Below are experts of layer 4 (counted from 0) of a mixture-of-experts language model. Rows are named gate (a neuron's input weights, with its number), up (a neuron's input weights, with its number) and show model dimensions 0-191. Each number is 500 + 40 x the weight over its row's rms, rounded and kept within 0 to 999. Numbers have three digits each.
Before each expert's rows: a language model's description of what the expert responds to. This comes from a sample of Wikipedia text that the model never trained on.

# expert 15
It responds to: The word the, alone or fused with a preceding verb or preposition, such as forms the, of the, with the, and sentence-initial The.
gate2:562553484529503482449476456533526523477553494450463455526449476585452513450458467456602522463576534469501544572483505499576528444471506521499454540464474503490514418548532494530502459431492466491496531565525522485427465524488533534454484531484516439527479518534440500468475524599454499470524435439506455577485485492531531484481494561453538485522531600481514447467458575467465516537503577496489464495540478509463473426517459443513540529495383478538501458552504504436522484444539471545499436523466494501478504465455454454552427448526503552483486467524495496464534527423535492536
up2:489494491470492561465571541423457494511489532402510493517528501468512501534414513495480483458460515497471553551515530468488459474526524569509534501537523536489507508480520548524522446572477500486509514484528477454429488519532548501563495503496492582491490534485496504534496505483551591535483561489530509400437552467492525547502502479550583503534505438514534486440494506489503504525403488518472511503588511530530456476445471501431479584498510514470397555548600437519547400485531490462534509468481511459573551462436456407468504495517480501560497536529479507507584461580494449474

# expert 3
It responds to: Word-final plural pieces and capital S starting words, often in table cells or headings, such as ss, s, ings, ers, Seeds.
gate0:449537534425414457494520422459466459573514558485502493426550462494511462510484561481515450459548487504507519482462512519495487454486485552513433491473501463510531549492489465626487521451560512490425548546505454439495480509517497522451563495509460491483563473455544480483531491469511522511461424504483478458472531489468541546481468533567507573446560520493484450506434509606523506498491491460527519546524454453535453499516514495512594447481446522554445450462554487537470458456553533456514504520512470484545435566385480498463506454509470507520528469525495579562400477523477493515
up0:509496480544497492482436467495480494472476538429483508566520519514460469519404505491421449438498475521524514503459442563517535528510505508510483453520503514565475520528471513531458560557498576528485531536506554506488421499517481556461548516510529506505512484518468502466524451498545531420515447549522436502555457478468442559530443457557504554514533536570478477529404483575554546495495515448528500508516487495554478500603510563521559476524371476541578545483526462570540487500438518484511497522517425472529449554546518477518450465539507445521439604556503511492554506435474517496

# expert 52
It responds to: The preposition to and similar at, from, by, via, plus modals will, would, could, linking places, dates, or passes.
gate2:579534480425388503540538461567477455466512500472523579563525427476460569539489494510502504454494528471496502475554554574518513503440500479558486545515496535513553487470551488518511575533440512464511510553496533519553483506397419433549409563525527518453515566528488541544423522538531506520504556524478509514471481428494526476483441491550502475484501436441540454491504466517394433505472504501502544553562539522490460514468524524515475530496509509544483445482540500472457511455442476485477497490504457471517457469470535474534475385501516541479503442454444498434510454463555506456
up2:498506531478478514508530530367579459565454490464454537560464572417501527548502473485525511484478543460502511452495528509511528551535450606513444436581498535507517490543498446430566416391467517467509492515503500518459498497515493451510540497481550568487526562480459504477438447498504508541438546426529479528415461477453473506509447462477518520516458505485489510501497492508503486514467541488525531502458525552520557515497509499560370427531509453492465528519503541530447494488464452476468588511506534570459441496507519453541459484466473533499497454442457503481560483551513549456

# expert 2
It responds to: Commas after a noun phrase and the word that follows, mostly appositives and lists, such as ", a", ", the", "is the".
gate2:512486458513521487446452443504455531547474501468551459500513557505576608531499600458519567572504483465494554587523501461458527485543530590527530491544560544560484523519519483437584483415512498467466542505485542544535492450550530474463486490456491488514420498496444496474571489448519433522582483484521442463483425540503480461562499540460479452512527513502500520577518500439608466522501451458453518510486502523538550516535499581401499519448501509512574480436504560502516517545445488506458504496479545472486499564474473515456452460518506454469474522547481517490523522473511539487
up2:427538543519523525481481492499453479433460398510503484471535510521533536446516518477504520481484513518455470550483503461537489494558497505526534497470542448435504556434509473547541482596518536518541416500390440486560549520426450511534512510537574453478490504538474544570537514462492512535546517475449421487505524525537529463529572458443486481474439505504480507475500558532478466516454411525437522500440527529539481508523496491366542491506516463539504507502490494522495537512495527516513471374491578547510495483472545449522493505562502508559422476557461496564530467554551564507

# expert 16
It responds to: Prepositions and linkers, mainly in, of, as, for, colons and semicolons, usually before a proper name or place, plus represent(ed).
gate0:501519498422526500413549500534513489592527482552479501470493539447499491427506464519511417521535549432569495501581564507526513455579450486421483482474533560450549541445489556479482501471510480540492536474492457514542502532469487490519533494461526553468518479471440530540492485597451481542516552438540473514562547504398535496462495516582527564514519560484486523504505502496374525473580453520520552508554528532547529521524477533533514509463500519490439511479598463513502532407486516489575487548543508557584539497477508549482522470489507440513476506532489518538497545549506472471
up0:550510491529558508494490515527587543465498482530579591414410501519444449557522520539452448539497568459492427480494458473481482573508541499512433520497450462508519538459536510471553510523563477545563557475562524480464541530447511444480499457463527521476523456498507502507588535524439487518528491470538518492531584484511427493538584432566466477543501448493514518492546435545528413467489501425526524426551538446518559556543461495508492527484556495517470483461518523512529528473538508464489465586536447458462573529452543550476530485462500508538543542540507499500459518447515524511